config.yaml
d_expert: 96
balance_bias: false
norm_place: "out"
lr_mult_down: 0.7
lr_head: 0.00936
schedule: "wsd"
Below are experts of layer 3 (counted from 0) of a mixture-of-experts language model. Rows are named down (a neuron's output weights, with its number) and show model dimensions 0-159. Each number is 200 + 20 x the weight over its row's rms, rounded and kept within 0 to 999.
Before each expert's rows: "raises" lists some tokens whose logits its average output raises strongly, later layers aside. This comes from a sample of Wikipedia text that the model never trained on.

# expert 2
raises: " for", ";", " and", ":", ",", " from"
down0,185,185,189,173,222,221,209,164,187,189,238,216,214,204,206,193,173,233,197,234,184,211,191,165,198,196,237,209,203,193,200,211,198,183,193,210,188,195,190,206,210,166,159,202,184,200,234,189,210,205,244,192,211,185,221,206,195,208,201,213,189,211,201,210,225,208,186,178,181,208,221,221,187,197,170,227,207,220,177,185,175,211,193,185,203,223,192,187,169,206,198,243,186,199,219,176,181,178,213,180,243,217,230,252,201,220,222,223,171,223,170,217,225,168,213,164,213,185,216,183,175,164,204,188,242,158,235,192,182,197,194,184,198,167,209,195,207,185,200,222,209,194,187,206,204,198,245,178,239,174,200,192,190,207,202,191,229,219,179,189
down1,188,213,189,196,200,196,230,177,163,210,167,198,197,220,181,178,187,203,194,206,179,202,170,195,211,211,216,177,199,181,200,177,213,186,237,206,203,205,192,234,214,245,217,221,159,194,212,185,205,193,208,203,206,202,228,198,180,173,199,193,197,180,201,184,217,208,241,180,196,187,218,200,237,204,185,186,201,175,158,221,244,235,204,187,178,220,181,223,226,209,199,184,196,154,229,229,176,179,173,199,170,215,185,186,193,220,179,172,197,197,203,214,196,221,213,212,185,173,219,218,225,180,222,223,149,232,191,178,197,204,187,200,235,193,242,238,216,190,209,218,191,181,219,197,170,177,187,210,203,228,178,180,207,233,182,229,209,186,184,204
down2,171,173,207,191,211,204,166,221,191,198,174,192,190,184,180,164,209,204,219,194,218,209,186,187,202,176,185,219,202,182,214,226,194,210,208,221,183,193,187,186,198,199,240,201,214,237,247,244,186,211,216,200,219,194,228,209,195,194,184,202,224,206,227,146,241,195,203,196,227,202,236,207,222,180,167,178,207,176,173,197,245,180,196,171,209,182,227,247,171,218,195,172,204,172,231,208,201,180,186,216,204,188,192,193,177,192,184,190,243,196,213,217,198,186,197,205,194,203,221,213,192,185,201,196,188,187,239,164,208,191,197,184,209,182,216,220,206,199,182,224,196,219,173,177,258,225,193,202,173,202,197,173,183,218,219,191,187,205,167,185
down3,197,184,185,187,205,211,189,216,187,216,197,220,179,208,241,237,227,195,182,207,170,199,214,189,160,202,192,201,198,198,205,196,193,199,211,212,196,231,195,212,210,207,202,204,204,182,224,219,173,163,191,182,177,237,182,187,198,193,190,203,201,210,199,217,192,175,191,168,223,215,208,206,165,194,204,198,221,197,191,176,220,178,228,181,207,225,214,187,187,182,211,186,219,198,190,212,213,191,258,192,198,180,200,187,235,179,159,203,183,234,183,193,202,237,188,209,193,219,218,149,239,175,200,181,199,218,184,197,206,208,215,188,163,213,211,176,166,197,195,213,172,158,229,177,183,177,194,214,203,231,121,203,197,181,229,188,177,182,181,181
down4,170,173,175,210,201,181,215,203,144,216,189,170,211,202,198,179,206,200,212,173,192,171,216,180,232,214,206,213,195,201,225,181,184,196,192,199,166,190,224,222,231,227,156,193,217,194,198,202,149,205,224,212,192,208,208,202,221,224,222,228,212,205,201,172,193,222,176,190,175,208,181,194,191,187,183,172,196,214,229,202,236,176,258,179,201,162,221,203,199,216,181,208,205,190,205,234,203,216,202,184,184,209,198,185,216,184,183,182,156,222,144,202,207,172,200,182,197,201,170,211,189,189,173,223,210,185,180,191,222,186,209,223,180,203,214,234,178,169,169,178,217,230,217,215,196,223,216,192,195,188,193,204,233,194,188,203,224,185,223,195
down5,215,188,190,185,179,193,193,159,195,194,211,225,146,212,212,192,242,231,182,183,174,204,176,216,182,200,217,167,195,224,170,197,236,214,201,176,230,251,187,233,165,206,158,205,215,166,219,136,191,194,170,228,203,222,206,185,196,193,164,205,181,226,196,183,192,223,202,217,174,173,202,185,189,166,202,217,203,212,188,189,202,223,198,188,191,225,200,206,214,186,215,202,252,206,230,217,211,216,205,189,211,224,237,171,196,215,208,209,184,177,203,202,212,215,182,225,196,223,209,193,172,172,195,176,221,206,178,220,182,220,218,225,181,200,210,227,185,213,206,215,198,216,203,188,183,191,220,196,203,183,234,220,195,187,210,196,196,203,204,189
down6,215,205,213,217,229,176,210,212,213,156,194,169,197,202,174,156,190,203,166,198,190,198,204,218,188,177,200,221,172,173,228,201,199,182,202,214,190,191,145,194,191,232,204,228,205,213,234,180,230,202,216,188,174,202,183,188,247,207,184,175,227,200,200,186,218,196,200,197,235,213,190,178,224,199,177,232,201,238,161,202,192,186,191,212,191,222,223,189,193,153,223,180,203,201,224,194,221,223,172,189,197,188,191,212,177,188,223,171,190,178,205,185,207,211,162,181,205,246,191,194,241,165,187,190,210,160,192,191,184,202,212,173,231,191,186,233,209,208,179,209,184,200,187,188,196,231,212,200,236,186,221,213,230,178,195,198,200,198,217,195
down7,204,172,216,165,191,198,228,244,195,146,221,192,203,226,209,163,223,177,220,214,199,217,193,190,169,207,161,218,226,181,223,215,197,210,227,215,209,196,199,198,172,205,206,202,180,208,194,209,166,201,234,167,168,222,206,220,194,188,231,184,207,171,188,198,189,196,264,228,201,213,196,201,230,198,133,202,195,203,197,204,182,190,206,218,191,224,197,211,183,217,226,198,187,192,173,208,199,239,215,193,207,189,209,219,226,236,230,168,213,194,157,236,181,181,192,216,187,204,183,190,206,205,200,197,212,198,226,181,215,220,217,188,180,212,202,207,192,183,225,178,225,210,234,187,211,199,218,162,200,181,187,204,203,201,236,183,208,191,207,208
down8,197,181,185,205,199,211,225,200,204,205,189,207,195,234,208,196,206,198,206,176,172,199,209,182,178,194,241,240,202,211,222,223,198,210,218,191,191,183,182,229,159,191,205,192,220,202,174,170,223,179,193,180,243,184,178,219,198,178,201,214,180,208,185,197,230,209,217,196,228,210,197,244,198,192,194,237,177,201,209,206,179,217,188,224,193,184,210,203,219,217,157,215,207,188,197,198,203,189,203,224,221,248,242,223,171,204,175,185,208,176,197,225,214,166,213,176,174,195,223,211,153,200,204,207,208,233,179,206,172,183,191,213,169,185,192,180,217,221,206,162,224,233,185,204,209,199,229,234,232,190,226,228,216,208,167,216,177,205,239,195
down9,177,173,220,201,205,201,185,163,195,222,218,223,210,212,203,187,190,206,190,199,212,200,190,185,219,242,154,210,213,171,199,182,210,206,180,178,200,194,211,223,196,192,228,197,196,215,213,172,204,232,200,175,171,213,166,180,222,176,185,172,193,211,211,199,222,220,218,204,203,189,218,187,205,175,219,159,235,192,197,213,225,198,213,182,194,183,218,203,225,200,158,193,198,224,223,221,202,216,167,184,214,175,218,161,216,201,158,204,206,199,169,174,218,212,183,189,215,245,229,174,218,161,212,161,221,206,173,257,195,240,215,212,179,172,191,204,223,195,185,233,197,211,189,198,210,219,195,201,181,200,176,231,205,177,179,202,205,226,195,218
down10,207,197,227,203,211,209,225,217,205,170,182,204,222,194,184,200,180,218,182,194,180,177,206,221,186,185,196,194,201,195,210,180,193,200,177,179,190,174,204,168,253,215,205,223,164,228,203,218,185,210,179,203,213,218,212,223,196,168,180,190,162,183,196,191,244,202,199,199,224,178,189,220,220,195,220,216,195,194,218,197,202,182,252,196,199,230,196,203,200,179,192,177,194,201,232,216,179,208,217,202,161,216,175,226,228,149,197,190,213,222,188,182,199,165,191,191,204,234,193,195,235,189,237,208,213,176,213,190,197,216,192,232,180,218,177,234,192,208,178,264,149,196,218,209,184,223,190,193,181,192,177,210,181,198,213,196,204,201,166,166
down11,210,219,181,239,175,200,193,183,202,201,181,199,216,176,183,198,220,186,207,196,216,182,213,204,178,197,197,215,200,206,178,196,184,176,217,189,164,230,187,185,158,215,203,224,197,209,186,194,229,191,175,226,203,214,201,195,253,213,195,218,177,222,212,205,195,193,196,188,214,199,217,200,217,207,193,188,210,182,177,217,192,180,195,201,199,194,213,189,193,215,202,169,188,225,200,188,205,185,221,208,190,213,212,222,163,202,160,169,188,186,209,176,177,226,190,206,254,150,163,184,233,163,209,220,150,183,203,190,178,219,241,191,233,226,193,214,186,172,203,168,202,241,213,197,196,201,186,196,177,223,199,184,231,186,200,196,255,174,162,211
down12,191,221,214,193,207,210,216,226,236,241,181,202,243,216,137,177,203,224,222,214,222,196,204,203,185,193,189,200,193,176,230,195,218,225,181,198,185,166,205,181,209,239,201,197,208,200,198,193,202,211,222,175,207,230,212,177,198,186,214,192,205,184,184,176,214,201,234,193,217,193,204,195,168,221,221,182,207,195,212,183,231,168,188,178,201,209,219,219,189,197,195,180,211,185,178,242,216,160,191,203,233,165,179,213,187,205,229,221,199,257,199,221,201,218,196,218,173,203,180,174,205,187,228,199,191,201,202,186,197,210,179,234,173,226,190,214,188,214,204,222,178,189,233,182,225,216,195,247,206,173,221,185,227,199,205,227,193,181,161,205
down13,225,184,202,226,213,199,191,167,198,201,223,183,193,199,252,178,195,193,193,193,217,193,168,215,205,214,245,208,217,209,207,204,199,207,185,213,207,206,207,196,169,212,204,197,199,181,178,154,182,184,245,179,192,171,231,207,191,195,200,210,215,174,203,191,178,220,173,217,201,231,213,214,203,183,170,196,201,186,163,208,215,220,183,184,179,240,190,209,211,246,241,189,189,224,194,206,192,233,202,214,186,173,232,213,206,216,241,187,214,168,190,232,217,184,195,179,221,204,215,170,196,209,163,211,184,198,202,191,200,187,198,181,223,188,203,186,209,188,215,234,192,205,190,197,207,134,200,203,195,217,220,227,154,239,216,190,174,179,220,215

# expert 1
raises: ",", " of", ".", " in", " and", " ("
down0,162,191,182,175,199,172,191,202,200,181,195,246,205,200,201,185,204,198,224,164,180,243,172,147,214,187,184,188,221,179,219,214,182,195,130,184,154,201,207,175,166,190,223,213,198,210,196,205,209,221,233,206,235,233,193,214,236,192,227,185,182,204,213,185,204,208,213,199,192,196,222,208,186,204,181,195,204,202,240,186,175,206,214,216,218,183,214,216,224,212,205,204,157,207,195,175,214,192,184,184,175,228,181,198,203,179,163,195,194,177,201,195,174,216,194,187,203,173,222,191,221,201,187,198,219,216,205,213,217,218,178,194,217,199,226,162,220,213,188,237,159,199,173,199,202,194,222,213,153,215,195,188,233,203,203,188,191,196,197,192
down1,229,236,186,197,210,209,213,212,215,191,213,189,201,181,202,223,215,207,149,198,179,234,169,213,231,188,214,216,171,185,196,226,181,178,213,223,192,171,228,194,184,245,196,216,183,182,204,197,183,186,186,211,202,197,197,211,185,206,223,211,197,179,227,198,170,242,181,187,181,201,212,206,200,188,193,215,177,202,185,217,195,228,221,207,192,183,232,190,221,219,213,245,210,255,207,216,199,184,243,223,205,180,200,220,155,186,196,193,224,189,223,192,189,197,199,167,226,158,219,223,224,224,187,190,232,212,215,195,197,203,193,196,220,171,219,188,219,212,255,152,193,193,186,195,176,177,224,176,195,206,189,223,214,186,189,191,207,210,212,179
down2,219,168,225,189,191,176,207,236,176,186,163,236,183,207,217,219,181,192,210,193,166,202,223,216,176,255,207,208,211,198,183,211,217,181,209,191,195,213,201,182,206,198,184,179,191,220,235,183,155,203,228,206,171,247,229,201,198,208,216,212,191,188,177,205,208,200,219,201,194,194,228,201,170,210,248,168,211,159,202,203,211,197,189,188,220,190,232,222,194,185,198,180,189,182,145,227,197,203,204,196,196,211,234,224,219,222,162,180,215,222,213,222,178,165,218,193,204,221,216,192,184,208,178,196,190,164,204,223,217,210,189,201,209,180,187,232,235,185,192,228,195,198,191,219,218,204,201,208,209,218,187,156,200,209,191,196,192,184,159,206
down3,168,173,197,185,156,188,207,198,194,151,212,190,185,200,198,210,212,179,223,190,196,215,175,220,176,205,199,203,194,154,230,226,200,207,199,191,189,199,182,185,189,206,219,201,180,191,217,196,166,203,220,216,167,225,206,206,196,203,202,168,191,204,216,230,197,226,174,204,196,224,199,197,239,209,187,200,199,169,196,183,189,179,199,219,187,242,207,197,203,247,215,175,175,203,167,267,199,157,212,191,189,229,218,188,168,206,229,179,210,163,206,222,184,199,194,205,217,170,218,217,218,193,184,165,177,186,203,197,192,220,220,203,227,232,202,200,189,197,238,193,223,233,172,180,240,224,198,217,169,217,177,204,217,196,219,193,200,207,213,209
down4,199,214,196,186,189,162,190,224,199,195,165,185,174,208,193,194,200,193,249,175,210,147,204,209,181,203,182,240,191,234,185,197,203,197,200,202,192,232,183,184,204,209,212,190,226,208,243,186,206,165,216,190,180,206,198,200,206,193,155,188,231,216,190,153,223,173,182,219,203,199,238,208,181,241,183,219,192,161,195,195,224,178,158,257,214,170,222,198,165,190,184,210,202,206,183,201,181,198,184,234,219,151,214,174,197,185,202,201,207,201,185,181,207,200,225,219,201,226,182,214,217,198,214,216,178,148,191,187,198,204,209,214,199,221,205,231,191,213,204,183,204,198,218,222,191,177,227,188,201,207,192,215,201,199,193,200,216,181,172,194
down5,210,216,224,172,225,198,191,206,186,187,210,217,181,196,177,225,201,208,213,216,165,221,229,250,184,192,229,211,220,212,161,192,204,162,204,220,192,184,195,193,199,213,132,185,215,177,206,214,155,194,176,222,177,187,199,194,219,193,219,198,241,187,208,222,211,199,237,189,188,191,193,185,181,228,214,187,200,222,229,202,205,205,209,166,211,220,198,189,208,180,182,204,207,205,173,197,206,207,205,193,188,198,243,155,195,197,185,205,194,220,170,213,211,183,229,187,178,220,202,192,194,218,220,200,157,176,177,180,181,230,215,188,172,204,212,226,191,210,242,186,170,189,232,216,192,193,199,206,237,187,211,210,190,211,181,205,177,158,217,164
down6,222,233,206,254,183,222,185,220,209,202,227,180,206,211,195,222,184,194,222,208,207,196,196,213,192,192,228,264,180,182,252,212,180,195,193,194,203,233,161,171,199,188,244,217,152,223,187,216,207,185,197,208,195,198,211,208,191,207,176,219,190,191,201,214,199,200,196,206,210,204,214,173,207,217,210,215,222,188,226,243,208,195,198,183,173,178,196,183,159,169,213,210,204,176,178,205,195,206,198,229,185,190,239,173,187,206,193,177,189,242,184,211,170,207,202,196,159,206,213,179,189,180,211,202,185,199,206,169,168,233,219,194,172,167,215,196,207,206,197,186,167,202,181,193,184,185,243,224,231,191,202,183,207,218,200,179,215,200,221,212
down7,209,184,212,201,214,203,195,171,179,201,204,204,179,234,189,226,205,200,185,179,203,241,220,197,204,188,242,198,183,207,183,154,177,206,227,198,230,174,239,189,193,203,213,231,195,196,199,197,205,169,182,203,160,205,186,207,190,191,208,185,193,193,192,179,216,165,206,200,182,204,214,194,178,186,208,185,175,181,222,206,222,214,233,149,202,192,154,200,259,215,179,223,212,219,191,207,188,186,175,219,181,216,183,171,202,220,174,179,220,213,205,183,234,203,211,189,204,199,205,201,180,210,190,216,218,218,162,193,166,185,198,196,179,208,193,181,234,223,231,177,189,136,211,180,220,186,174,209,210,220,169,207,198,212,202,231,192,164,199,214
down8,209,227,214,172,190,235,176,215,179,174,205,212,213,221,205,223,175,211,199,226,201,194,207,180,214,192,231,221,170,174,196,159,168,213,192,237,201,211,211,205,211,197,209,183,181,200,251,175,194,187,158,260,187,201,177,178,207,227,205,247,216,194,163,194,210,238,188,177,211,209,208,213,184,193,210,207,175,209,214,213,192,205,170,173,198,184,193,236,202,235,239,217,188,187,196,198,179,226,207,236,185,196,205,175,229,168,188,217,222,226,202,172,212,226,192,174,201,216,178,200,198,196,226,189,198,198,208,171,219,209,207,198,205,184,233,198,175,216,185,201,189,224,227,230,193,208,187,220,215,202,193,169,194,222,210,163,193,181,214,207
down9,204,200,236,196,160,174,225,221,241,195,213,216,234,177,173,197,175,246,217,169,178,192,183,173,232,183,196,189,202,200,169,198,220,182,177,243,203,169,168,235,197,229,202,194,187,218,172,209,170,225,182,182,207,196,189,192,204,196,169,173,205,220,219,212,227,214,195,202,221,196,205,208,193,190,233,197,204,183,211,183,183,234,168,223,243,203,198,194,210,185,179,200,195,200,181,206,181,216,176,188,193,244,177,207,212,205,188,207,214,217,206,195,195,200,199,188,226,203,197,202,182,215,212,190,215,194,205,166,217,186,212,202,217,193,176,201,212,231,222,171,208,217,187,165,147,232,232,232,208,227,179,217,181,176,186,218,201,229,179,186
down10,206,181,182,213,193,173,181,204,201,205,193,202,196,200,212,194,175,221,174,216,202,171,184,220,200,206,227,193,210,214,214,206,186,202,199,189,189,202,154,233,190,250,232,211,173,214,197,216,193,214,210,199,185,189,189,190,185,208,183,209,211,174,211,183,136,208,214,182,198,173,188,193,241,193,164,205,199,214,211,187,227,193,206,187,217,200,187,197,251,200,205,205,200,174,235,218,196,208,167,205,190,211,153,213,227,203,192,182,203,226,201,188,222,173,245,192,208,171,215,197,204,177,219,207,243,220,187,237,224,192,172,235,205,205,233,224,231,172,222,212,247,191,190,204,181,197,182,183,238,214,207,190,218,225,180,203,238,214,209,199
down11,197,238,182,220,186,173,231,209,236,189,192,203,235,177,170,240,182,216,226,164,202,193,203,210,247,205,176,168,213,229,181,177,204,224,214,198,222,215,218,205,254,201,212,194,188,208,209,203,184,196,191,232,170,195,201,180,180,203,150,222,188,153,210,216,192,184,189,211,208,217,194,212,183,188,200,174,190,223,180,216,201,161,228,233,211,169,169,194,202,219,210,210,179,213,212,191,211,176,208,204,205,183,176,203,202,199,185,206,218,207,228,210,213,209,236,180,178,242,223,234,188,212,203,216,221,189,226,178,184,185,202,182,176,205,164,202,206,207,178,195,203,200,209,191,194,209,201,166,190,223,207,219,162,195,167,172,186,210,207,179
down12,220,216,199,228,200,190,192,216,218,216,203,225,193,199,227,237,201,184,183,188,197,193,219,198,216,174,223,208,204,188,227,159,227,206,207,224,199,240,189,185,188,220,229,198,205,189,235,196,161,192,191,215,167,195,223,199,222,214,219,226,193,182,141,215,185,152,205,226,201,171,202,202,210,203,198,208,193,209,212,186,226,214,201,177,194,174,208,158,182,192,205,182,186,167,205,196,202,223,184,212,230,204,224,161,202,164,187,165,174,177,173,207,183,212,205,208,187,170,194,207,200,204,220,219,177,215,211,195,173,199,199,191,223,210,211,182,213,178,171,216,176,176,194,243,185,172,177,182,182,177,167,233,149,189,197,179,203,181,206,213
down13,165,193,199,236,188,163,173,193,177,211,182,225,201,210,198,188,196,181,192,193,191,205,178,200,190,199,174,208,206,222,211,168,217,175,206,187,145,203,214,205,215,210,160,210,194,211,215,211,181,184,198,179,173,207,173,204,197,174,174,231,188,205,189,197,190,186,178,206,189,184,211,204,199,223,226,226,166,188,177,201,165,206,204,194,165,191,198,222,213,222,199,200,231,226,217,224,156,171,236,188,222,194,184,170,186,238,215,242,200,229,232,187,226,192,175,151,208,199,165,194,181,209,201,187,173,174,222,189,222,199,185,223,193,177,215,219,192,200,206,168,218,191,205,211,195,200,171,188,206,203,141,217,203,207,211,191,235,209,181,217

# expert 9
raises: "ers", "les", "en", "els", "ar", "el"
down0,200,194,212,186,209,187,219,197,228,196,199,226,267,168,193,205,156,187,207,194,199,188,177,201,173,178,189,193,222,191,174,220,202,200,184,215,164,199,192,197,225,210,180,217,177,185,215,198,188,187,233,180,213,230,213,192,219,195,193,188,190,227,195,219,197,168,202,249,186,226,137,190,185,204,204,226,199,214,180,166,227,199,179,225,194,200,218,201,212,184,240,201,220,182,198,193,166,203,248,173,230,190,198,189,192,184,218,223,217,193,223,207,197,175,197,216,218,190,138,203,235,185,203,192,185,193,192,217,199,181,217,215,208,205,156,200,201,185,192,220,194,186,222,232,228,195,183,207,196,211,175,203,212,232,187,212,201,233,216,209
down1,224,210,215,197,191,191,224,244,201,204,174,184,212,214,171,200,213,180,199,208,209,212,210,212,206,157,165,219,190,186,212,209,177,178,185,209,199,221,210,169,183,192,202,162,193,217,190,209,184,191,218,208,202,205,194,184,173,196,190,209,197,190,187,174,193,207,228,198,206,227,229,143,192,184,214,201,179,250,213,159,170,191,197,173,227,200,189,170,216,216,186,198,226,213,198,165,224,206,201,214,207,205,203,186,206,181,148,237,224,195,171,193,196,228,190,226,177,192,224,194,194,199,212,174,209,209,187,188,177,180,189,203,214,163,187,195,201,190,222,212,193,202,200,193,202,176,168,249,232,200,193,148,209,180,256,180,188,198,212,171
down2,210,203,177,167,223,186,188,177,192,199,222,232,156,241,210,188,174,165,207,182,201,189,150,216,220,211,202,186,188,169,204,245,221,195,237,202,180,202,183,217,206,227,213,212,202,211,239,223,201,148,205,198,191,204,188,153,231,199,207,196,185,186,181,225,212,172,220,201,133,191,201,183,197,181,175,209,182,186,218,184,188,213,184,170,171,201,223,212,217,197,184,185,181,200,173,220,212,222,214,189,176,213,186,211,252,179,175,177,205,200,217,174,190,187,206,169,210,203,194,174,205,201,207,215,185,205,201,201,218,184,206,209,216,200,194,189,219,158,213,205,209,192,200,193,182,187,216,215,189,183,184,193,199,221,160,220,231,210,211,179
down3,194,200,245,226,198,188,233,181,179,202,208,246,180,203,190,190,166,188,233,224,164,208,178,179,197,202,214,214,215,225,203,201,189,216,226,211,203,209,214,229,227,189,189,190,195,200,205,188,175,211,194,178,210,197,209,154,208,222,187,174,188,218,155,191,179,210,198,192,195,211,228,193,173,171,181,183,212,214,190,186,193,204,173,181,198,176,189,194,220,162,235,204,242,208,189,166,196,221,175,201,194,190,211,203,206,163,234,218,181,202,202,232,225,220,222,215,236,189,217,163,194,188,187,222,185,235,175,196,203,176,200,198,217,194,232,196,214,173,204,212,175,220,183,209,188,205,182,189,231,214,207,157,198,179,179,198,249,227,179,184
down4,178,191,196,210,193,219,213,201,172,200,202,237,196,230,153,208,179,198,184,129,207,196,216,190,184,194,197,213,183,215,210,211,177,188,211,178,206,193,213,193,209,208,234,221,218,209,228,194,178,181,210,204,164,179,187,127,204,217,198,217,177,204,219,202,216,229,169,184,190,171,200,238,222,230,187,205,205,179,200,204,233,199,198,176,230,214,197,183,185,215,200,179,215,188,195,175,203,215,225,203,232,218,221,221,177,183,197,238,178,176,194,192,197,172,201,187,212,193,225,195,205,211,215,149,182,167,200,168,223,189,186,180,228,201,215,189,211,212,212,201,166,223,207,184,192,181,205,159,158,194,206,191,194,227,207,196,180,198,220,196
down5,224,181,214,158,195,187,179,202,178,180,204,197,176,188,181,228,190,184,212,226,200,177,216,194,208,164,205,173,194,197,193,210,218,182,190,198,219,198,197,188,208,203,206,193,184,178,223,219,217,167,235,141,217,188,211,207,198,239,228,200,199,177,195,191,201,217,217,192,198,183,215,247,197,207,188,185,169,171,209,196,184,208,191,228,198,181,191,186,201,173,183,232,190,232,185,219,239,242,179,188,183,163,207,208,214,202,178,224,210,213,169,182,208,183,200,216,200,231,194,192,219,227,224,224,181,203,224,215,195,220,200,186,228,187,189,231,188,200,163,199,214,178,162,188,213,193,206,222,190,192,194,182,124,187,196,214,197,197,169,231
down6,210,189,231,185,219,232,194,211,209,184,188,202,223,200,209,186,195,239,239,210,189,181,145,208,203,230,202,241,195,193,213,228,217,228,211,214,201,203,160,236,186,187,192,224,225,219,218,198,220,209,171,214,168,198,212,191,214,205,179,191,216,203,193,201,188,195,193,230,198,198,215,187,210,238,205,204,203,245,187,224,215,218,191,190,189,238,162,224,227,215,214,204,245,236,192,201,203,212,211,174,222,206,204,224,176,209,216,209,190,184,179,246,171,166,202,210,231,179,188,190,210,200,224,228,225,197,203,206,193,218,221,174,193,158,184,218,218,238,219,183,194,203,223,225,200,197,238,191,206,186,229,199,171,214,185,199,205,191,182,222
down7,220,199,214,193,186,164,192,168,211,213,231,215,199,186,216,201,163,207,215,220,196,182,218,181,192,197,216,162,184,219,181,218,202,212,187,179,229,221,181,196,193,216,176,188,197,212,183,203,163,188,210,200,189,212,182,194,180,220,174,197,211,171,190,189,207,213,229,180,184,220,171,187,205,183,181,161,216,228,211,229,199,172,215,211,200,243,212,186,197,203,160,211,226,201,200,180,180,161,230,210,180,263,206,184,204,208,229,198,171,205,242,195,182,198,211,195,187,192,196,169,210,229,205,177,223,227,206,169,220,231,189,215,169,231,231,207,152,238,169,200,216,181,201,202,193,194,172,211,202,183,194,196,195,171,201,214,228,208,205,227
down8,226,208,198,208,213,204,215,176,214,211,175,239,182,190,202,207,216,218,220,175,238,205,200,181,219,208,212,190,207,197,211,217,176,181,223,185,174,196,204,205,208,184,210,195,210,217,217,184,224,198,208,219,207,185,157,214,160,186,153,198,239,228,226,201,177,210,167,210,174,215,175,209,167,216,205,198,223,230,172,214,187,207,188,203,174,156,170,219,208,211,159,226,222,218,217,137,176,179,197,206,223,205,168,192,193,233,204,211,184,197,228,201,193,172,216,189,186,231,181,190,190,195,199,252,208,172,197,189,195,171,188,182,190,184,177,185,195,206,218,188,177,204,193,201,172,201,159,205,188,209,184,204,213,205,199,169,189,243,192,209
down9,208,216,193,222,189,191,216,202,230,215,152,230,209,215,172,199,213,158,203,221,182,156,184,240,172,183,195,181,207,190,206,189,185,174,211,212,186,192,213,203,196,177,235,219,207,183,223,193,228,167,207,220,203,204,174,201,207,233,190,190,171,210,191,195,212,198,181,183,201,224,203,193,171,223,227,187,188,207,234,229,189,202,220,206,196,184,222,199,259,219,199,147,164,205,254,204,190,196,215,189,223,198,207,171,210,184,185,231,192,198,172,196,188,205,172,230,227,218,202,206,209,204,185,175,194,218,171,207,216,202,206,205,220,195,225,218,187,174,183,226,181,225,225,192,170,195,166,204,224,194,207,195,229,224,217,202,228,196,177,226
down10,206,226,182,195,222,206,210,228,200,215,185,192,218,199,176,192,229,210,204,173,202,196,182,215,162,226,220,192,225,199,216,211,213,211,203,196,205,202,188,195,185,183,239,206,186,228,229,198,180,189,198,186,197,193,182,206,199,240,238,178,192,194,192,204,170,195,159,230,213,218,198,208,227,196,185,172,204,177,211,174,204,183,222,186,192,238,240,196,212,148,232,189,154,186,191,171,219,177,191,170,172,203,209,207,187,175,216,200,206,203,154,168,202,180,171,182,187,202,211,203,197,166,141,210,202,226,194,178,203,218,165,203,186,187,187,162,204,162,208,215,208,186,197,200,215,203,188,217,200,181,214,221,193,172,195,238,201,182,235,222
down11,227,195,209,190,236,226,194,212,207,177,205,208,191,203,213,204,199,204,207,231,209,187,197,235,180,206,215,196,182,203,206,210,193,203,232,221,223,160,193,232,234,213,210,181,224,217,230,205,198,210,186,205,161,212,229,208,190,184,203,151,201,220,222,214,180,196,204,181,215,199,205,241,185,196,244,190,213,231,180,240,210,227,148,190,176,215,195,228,179,193,187,194,225,212,226,193,183,194,188,179,217,189,202,211,202,121,195,188,199,208,195,169,224,221,162,220,191,223,226,191,199,167,218,225,186,178,197,202,181,223,213,192,201,200,221,194,187,204,221,215,190,176,197,202,189,226,182,192,193,140,198,176,201,193,185,221,206,202,222,201
down12,162,173,174,219,219,172,192,228,215,216,202,179,235,215,202,206,195,189,199,183,222,197,173,204,219,233,169,227,194,182,201,203,205,165,202,228,163,179,216,178,216,219,167,239,216,146,209,194,187,181,214,218,190,237,192,207,232,203,236,186,203,210,201,156,180,217,199,191,215,187,184,179,200,246,214,208,231,186,207,193,214,207,201,197,214,182,170,186,193,201,226,215,249,222,234,245,216,198,175,218,210,154,194,217,202,183,193,236,209,227,180,222,245,204,191,173,206,181,198,186,231,173,198,172,218,187,206,202,166,200,204,197,193,206,206,196,194,188,164,211,219,193,204,218,187,189,202,196,216,207,192,193,186,202,207,188,182,196,213,201
down13,186,213,191,198,212,194,199,189,219,192,231,176,202,231,209,209,192,197,228,225,190,220,176,187,220,210,204,188,224,211,182,170,152,215,178,167,190,173,192,196,209,171,187,203,208,220,233,222,190,197,197,196,204,175,133,200,171,234,232,208,209,190,233,214,207,237,184,203,198,242,205,203,235,228,218,217,184,184,188,198,214,202,200,194,191,212,173,175,191,191,198,218,202,226,236,228,164,178,208,188,227,212,185,196,213,181,223,211,181,192,182,190,189,186,214,215,203,212,190,216,204,226,174,209,178,198,206,211,177,214,199,168,202,181,200,187,224,240,204,207,243,191,221,162,222,210,249,212,213,182,234,224,210,185,189,183,196,223,234,225